Weights of a small mixture-of-experts language model, trained from scratch on English Wikipedia.
Training: a variant of SOAP for the experts, 7563 steps.
Below are experts of layer 11 (counted from 0) of a mixture-of-experts language model. Rows are named router (the router's row for the expert), up (a neuron's input weights, with its number), down (a neuron's output weights, with its number) and show model dimensions 96-143. Each number is 500 + 40 x the weight over its row's rms, rounded and kept within 0 to 999. Numbers have three digits each.
Before each expert's rows: "comes before" lists some tokens at least twice as common just after its tokens as in all text. This comes from a sample of Wikipedia text that the model never trained on. Tokens count by the router's weight.

# expert 4
comes before: "\n\n", " The", " He", " In ", " This", "S."
router:520572483486509531505564480479486482514525557385540425450454534548464576522540507444481504481448465488511570526571526419470434481488495507584505
up0:507469502502461547579539495515522449528434534518553514445493494467578514507494556551454502505554396465534511435451440448501429567514458484464478
down0:483490439508490547485527493495544543458477515470464587547476496447524436581542469470546457489537515529493502539503461515473374465459515513454468
up1:535491565442501535567532507469516503498495587466478535395522519503544472549463558556522510531485483484440536479541499502472421478553410431473500
down1:474499544534548495573459476488527468428473482546539496501552502528516486488563515501454494454456492517574524478467476477528537547396529506498479
up2:435471478562541527502478424490458541520512606516530542568488460512588491510521497546484479475494463607511459477550419536473527528546503525446454
down2:498433491561553516518512503476474463468558426566465569509498498485592496448502474499481462497504537543474469485521511473496556492454567484530512
up3:504549514545475475506477503578488563519468603575511496507483517481521494432510519507473513453448496511492521473466568528465507453439470488473526
down3:518500537601506502465564527487557493540559483546413435514477573477565485602521465526552530504473479486475514436499501497486589494469550498444490
up4:508454568485454503514513472530592498441467474592461538506534510487516527560466543527553515469452499548554532496531502473446549525525538480525400
down4:464505510561547512542454459519469512531488506490513480494515444528489469446416461509583548579447484460460514497466483488580437506546493560397452
up5:635486448530463549554498490555535508492466528509540458562495567472519565532459460472467576548504484507528563489482512561506501515461488461545514
down5:527503539581437529465480463504477546549529514501485437433465568474549473549452486489474508512465456410519529430465472496533523489470556520449529
up6:490446549507469441586459490561541435517509489520460521548563457498478476503516491498544379455427459576429550555541580613493548453521435517464494
down6:522517449494481518467500553510516494503525459555483486514482547485538500472530494550505488466516446468508489449484471474478457534488482501480495
up7:529477450464451499474479540535491442509518480463498530540482501576474500521607514480536536502550473540475485483502464496510446509526541477537504
down7:553512440521515508571523536512474505499508520453515518509466552484509520500503495469482520474566559528569409476516525480534523479463587567516482
up8:512483525462473493462510465548526412565504512530492559485437501489555488508453474470493495445475555497507554512498436449493493528529541540475495
down8:526572499455542536486573481497501550519405564526502490542487463579507526473594403539547511529470475521477461496527498579505436496512485506544573
up9:474522502449499477482417503469491533489510475503499525538407500509499515501500480512566515472472429466465467499483557402480466460526455522560455
down9:480506514522552495527497505516512550465494477509486467554575503478452573449459504442508531536569564509525480505555472492531512471522499532514536
up10:488566448499509389550500529419511557491455546518493493539534508473569513425502499515498520423470498486528494558501483549594479456554522478493541
down10:533498502539584496487475496517483495526550517483481539414453550533476509535444485515483485413544538517485468427516508510421516485445524484442482
up11:540486514562539506490481541540554503410468448597519589510508568526481539512548540500465582507549474449484496477496517520491518516423515434503603
down11:470495554472409522525492405469488522497511506485482467459515559506530445518432520449500478567458491596520482482455511474506513518582546524474474
up12:515569555530513452556493481470472517476528499506551505483433600538474569439472491513516502637432429463501473490497470479495519460471501513463533
down12:520565578535482478593482551500462505455463479478456498537486515525528454480500471505449494540535464576559437499453508476521490507455571474524469
up13:528521536471442461478482541574470508427537559480504489548555507561532507542596500494532468497516502434547485532487520526466464404478574471473593
down13:526487480540516517517522501525504480502512454455526568403449531462435466509419578540490521431499556542523510493495536486489546420552406475425450
up14:558471495524536518426549512503488579470441523405475509472488549413514518489486493514500524468522525463520432472436525550525458506467518478558473
down14:496469546451573583524453545519520528492507500568499498479586477445520461481500521504497554444466389549547571484525505484443507461475487542439534
up15:488512462561515564459466518538480471460515505555489438528499522407618465596482555425474574513554528507527463539550521488505541530472508560486459
down15:490498483491463509460501473509543497511496521471518526493536497544491549497534453469542493445540506481561519564518496529543440508445511500545474
up16:496449511511509511539547453529457446468502457515440495491520511509418452595449531447468499505515504507513438494478495433617527545447423522457518
down16:632551495530512510519484435452436531519482424548448440461489482500467462514503491504458517464469488569452519513534445518499495531526549552490484
up17:565542417543521490585447517520517468522496522581560455523523551521508519538530503482598555489489509527420524476481558550539475576446439508533516
down17:486431565506492481494489520573505497551494487490459489468466603473540458484508466539465583492533521465487496458422489527518505478567580435422496
up18:547579471459475518498464451537583495546437523507492467509509519420546528490479417482510508435430507581493587520477496505501516519482454436527516
down18:480414494513502458500524486599459566465530519481506512472536515496469459491451421463485456479468463506541468481473499490517498455452461509458554
up19:517526502522482443463463506511501513545455471476437484450540470526548464518488410487525517521454567453510431545498430467542438531606532524483515
down19:505529438557530485500502532517480552543489526506518532473465427536468480545490467501554482420422526470526510501512456532498480435417461503476414

# expert 1
comes before: "\n", " |", " | ", "\n\n", ")", "."
router:548533403472484477453485476520528491530474508479476604482441525561482460566461487492548480527479469507546541500512472482437487526491413536526517
up0:490530541468461576475583475443481576521553457514551502550478467427519486507490501538576502522492423526490412516525495527488502477431540454463517
down0:504452490520493449542532507550501486544483502533493472404479502523472497488503455496463502423547570448552496492506431492529494533530515491510567
up1:407542510494487436436503447469472462483458444478472461462481505562542461496486467523443497419489523488547544540483476526465537453534489483537495
down1:549517454484571475479560469476538487523511461490478510574461506499512450509442527534516487430545503510519456504466541551459493520483516475494515
up2:527488490460448460458457485481554500519530483491505528426560465480551511542592452482464494468499535534503519567518531482582512492492508471446509
down2:516472461520557524518475522544435561479503526482466540498507464476531474448484478472416538518556511496546444495446501508537470550532491525570474
up3:528445524542369501491474500495504547520463502612528518498449514453474440503436504559463510490479504510508442480523508467543581564466419552478518
down3:497402520460546491564548476503458493517475388511459436465503507440489477481577529513520536537541466458521478522513488519570455526485553474559446
up4:529534545527461558488545498571511546499479515431507522525553503554559539508443503536517522572524456502443528464440513546470454487454508499539543
down4:563555503534573491478416516541482567460504539546557498543539476546481493457493459462509549461493495540483458441454472452525477491508442514491532
up5:462526548517424486500515582550526495447539535535563501509551405514497498448503478540524540444536513503534465453440428445473503485468499484416512
down5:498453487499523467547437421458527442579521543454458524553452530468489547461493514504512446451546494552487468537461512484484494471482510453551420
up6:513446506484505453493529447577511484545483504549468492523531482510576548484522485543554468473584577497596540584505514484465556509469480562564515
down6:457503542494455446437492503490480416469525575543543500512466538488446500513526484563495526497473458407530508461427530473509494454492502426478510
up7:419514539513506501498462533523529480569475487483473521523514487560523535506496460547507527545507504442494404528511489503475500464498573501494475
down7:533498548536508509505526432475441442528554461561467465538463569530534477543502448517487484514490438532558503509465551541506516517534508543461516
up8:484525526473486478573567455573571513460571535413466487575472489455534439476500546514536473549484539473548506483506510482496500514508528622477515
down8:529489460519551599538497445472521504540448545548549466514472557457462513570492475381456525517516504558465573479611503539417544449486501501526528
up9:503542475539475574522540514522497505540545570549470457527490553515493459447593489511565520466543491498536469554474525482584548497582511576534438
down9:524475523482531439388468527472434593428514432500588498524465512514560432509419519450562510502462533433509520504466526493532582536481479528441483
up10:547513492482450518521454530440480473470513424459504528506443459503529503527510461514461504484473426508552473524462432483494524599514448470513505
down10:458472511589505516521494552457461443495496470524528489590544379465492481471494551432523553553489520562535565473487545535523447503483488486471559
up11:497521551502532413483505520557493483475480492462455458474544516501488544508478495515492533530476480522494558514541468543509388488421500477490502
down11:432496495448486527501492428494453491525512481538533634534436634474502483507506510493463416550501564499582528501471489464479529489464447489480509
up12:517442484473472462556449514538534459486481508532402488484511531563541491485451521492505537537454505510552507522519472493521475516489472449427549
down12:463520458520531398535504497510534512593552499401518480496520526495576484568568536540504431460551466475443470445560583549503468519478461484524472
up13:504520481512464466452473525504440517516477459577487484503526507432502549594496480428503490565465519530445507466524427488541511573556571467514550
down13:473444496465466525562512456483444510491506484536511457497581461533542544487508418474545557487488449519462444520535524550480423451494513501525536
up14:493426467511444380428479539506524554518499433498503471447483478484509529533510491502569497498535474511505453454508494484500489470524446454474498
down14:523547498479459541469509536534487486501482429516450457553471426488477470538447453485462514561496381460505507535493475457480472486499615443506476
up15:503435493497476491503416491465444501494482479502564541428495520504548534525498447510534526516568469552499445484489482456416500513505435486506495
down15:502529464428520514477514541433477483464497458499430528525474465480543484509500497469606475504456492483496496425539568479562499542540437570516502
up16:493531522518554465476558482499499539485473461489504464549474489463584478539508497514449473550497462472507440556517404509483507462445566497498511
down16:487465501465566605472502562431495524522444537499469561515509524474477528576488530520418479560512509523514487411530465418448530495500556517487539
up17:531515479450517434548534462436495463440477531504491515480546477507456484491521515545547483490503518519477496528479454560508462510513417410548493
down17:459442507523497500505542472425497556502526465483499555491488524499551543514458490476520545530439375525521480533453516563411395469422475479458553
up18:431463582499507474523516468543543382482482518434502467530546534556490541533495547537488492500479433429524496476530474514535401480439616437548444
down18:558430489450491456526470507477519474495509540516470482550510571464455519475540481542447444517557494476532526520463533418516531576521492507476467
up19:574489467468529502474505522464471466483453570507462546470482455487506535491450455383545541523552516461514612560560523500453651458545556496579552
down19:520412468475523509488573474456454502574430512440432469492498450440542519558479545524540486504525528500508474514495482518514520502483494532485493

# expert 5
comes before: "1", "2", "| ", "|", "3", "- "
router:511523493538495539489571499572541514467547543419474475476511547504456463555481515469483470484466428500451533558560476440514492455487551497519503
up0:507557462470462488504473484464422499475538475448543542488561540510486561526469517475496483503519487531478466517401497476495534554543492441468546
down0:509414543464494489534453534455426389528534501480437501557507542565494479528436590549475459512501504513433491445564528492505480516545497531464577
up1:465452539540535521525544551535529425523487471497522595532490500533485505469536431521481452525487466528525523498426576510531551544486444545454564
down1:464482547494510485531571475467515492523555462503491407448527497478524533518479462520463469415529526534482436427483486470592494465403445429526554
up2:529520476553476446509461492510463461512515510555527403476456530507579465566495495521524480492560540504455501508563542573547461451497538525503514
down2:560464447555492486453541479452507499520522427452496506510483486515497499533557483472498486559515464567425633569497543528481530454403450503525490
up3:524492513568517511547540565503520549471489540494503483522481535457526506574461501483540525523479520423449434571501551462501513440456602436513508
down3:551506460452465499553562515458482452489495491456526460504536460572523480502466456479520530474531475479481444519511526528523516468549518552497556
up4:544498517574427503586474486483520514554526515473454500580515577524486520413511547446603504495520471518509538574521479564469599544548502538517498
down4:456524457475494480434509427499478479486470481484522529408442492465546548493503473550462477578480454436545439457478493488498538549595456495466468
up5:558489503504482482444428464496559448519460512452467473461588544475516534502397459534485564514496556459492447565454429540512425484542490448470457
down5:494484465458414435452469567432424518465497543479481499524529531562470570495473486437480462421510513548561554493542543540455430515485524465492529
up6:580571515574595529508567448485558511469523508520515547526511525466503465503508417460496479403535592483442548463506535540538424592502514474480513
down6:446543497482461462511475493551482553452541526521524498537495535589472450487561464466485489499455530479423523472470426529505499481492539560467499
up7:513474499484495488506543461536558528449457502512480512509484524488520469482490426507490475425594470510508504535461504504440494480522479507554463
down7:514449485437469520510505510576539594526550492519474507538531485422493454475569465461503472493466465607506552475525555527505539527507526487573497
up8:479511611512567435542480480520567488431498463483485483533498487569571491535533527573493432521481428558495498465519496496425518462490475477572493
down8:507512467469469479482537543546508559466467476522505472493439485458429504466469462507480554463511461496538465486520469502518488509577501438495530
up9:533543476460472509460507499527508511508565501435503498512517549505502453486554559515503518465498485534459568452504489521567513613523477458442538
down9:513466543469482513539449555464495504548515549504428549490546560579500493495548444522525522460432431539471515513524518511485547490561541536474485
up10:423499399461491444482488506495493529522541595447456533489478555509472548541503522579478464474499416491451485486469527505527454523528481549366544
down10:512457510448499453522621521449529490498472455494535493574535513491551478488530499502483479431491453467502445503497536490486530392494498488522542
up11:481521425578522503555599505576503542455549512541443536568456561469538462593484548498539540541513492514550554508495442548480471574524555523476472
down11:469485469460524474471496440512449467515466500501488513426492479526493503511550595485476433511482473513560514559509507542475504560550502574492478
up12:417484527532496581473461562456501570504564454485494526504503454538479531503533529499499478499442542489439478488513498548520478525505474513429471
down12:545497504463503545494562596512451469553491495481503521523531550471533511500474500480489448537571533503471519494468477483440505466417474471506495
up13:481534531530415528489484459445561487517441461454449488501515502501572605455447518541506547429478478470486466454485503511555509492544474507432507
down13:495588463513517514478486511482510519488477408599485501505548513521497486470479469485495493460516524524469565481461491557532548421501485568539491
up14:515476529588502464556501532504434553498549571554561479555466427496527476485530456498562483567518490503552459514522517599493509479488447451501504
down14:513535519550492507511586459472499549548499542470519524586497483517505439533561497504459488478548535497496473511458507551545520465525606525458471
up15:514477444496529482520499456453530450487553553493502479508448433515576469488477452497490504488515498497521442481404471536463472467472470464525494
down15:515548517475500424512476465503492481510564476431547486550475534504508475488518513498545533534453569566473543474481485483592533458448488473502509
up16:585492500498505516541443618508433546421522555501490388508407523442514481447472515508521460532478467507492480549517508533484482494427509504451468
down16:539492448528544533469490397503530511537441528508573570475472521493505505544471496511467544533505409559456442521496541463535500531603469548566513
up17:474435461545467525523429482462490562466493442546557491443413536474500513498520540512508392460466465463479501498545507438481496437490439470527485
down17:531445553522502551465528486424467476521491503454453478468507526523451495521501566496498459477508450474475492518472475503496549431446453469503516
up18:529479445488548488494484514532500581523489451445521521523594511474513537456495580491498502490514477454457505473488536480473479532439541508586467
down18:525456520481470508512473509473614452483495572533497494541474419550510510443495462457535479454493540479528486523474519498501549538559514529496437
up19:570508462474454489528473506452493568509537558492503475528484535550509413472546465524544529475524560459480571434505538481462545478509478490488515
down19:519543497532452505524593555558485539504548503486394456533537492493500498550545484504572531519455545558550515560470537459469549494392501577515530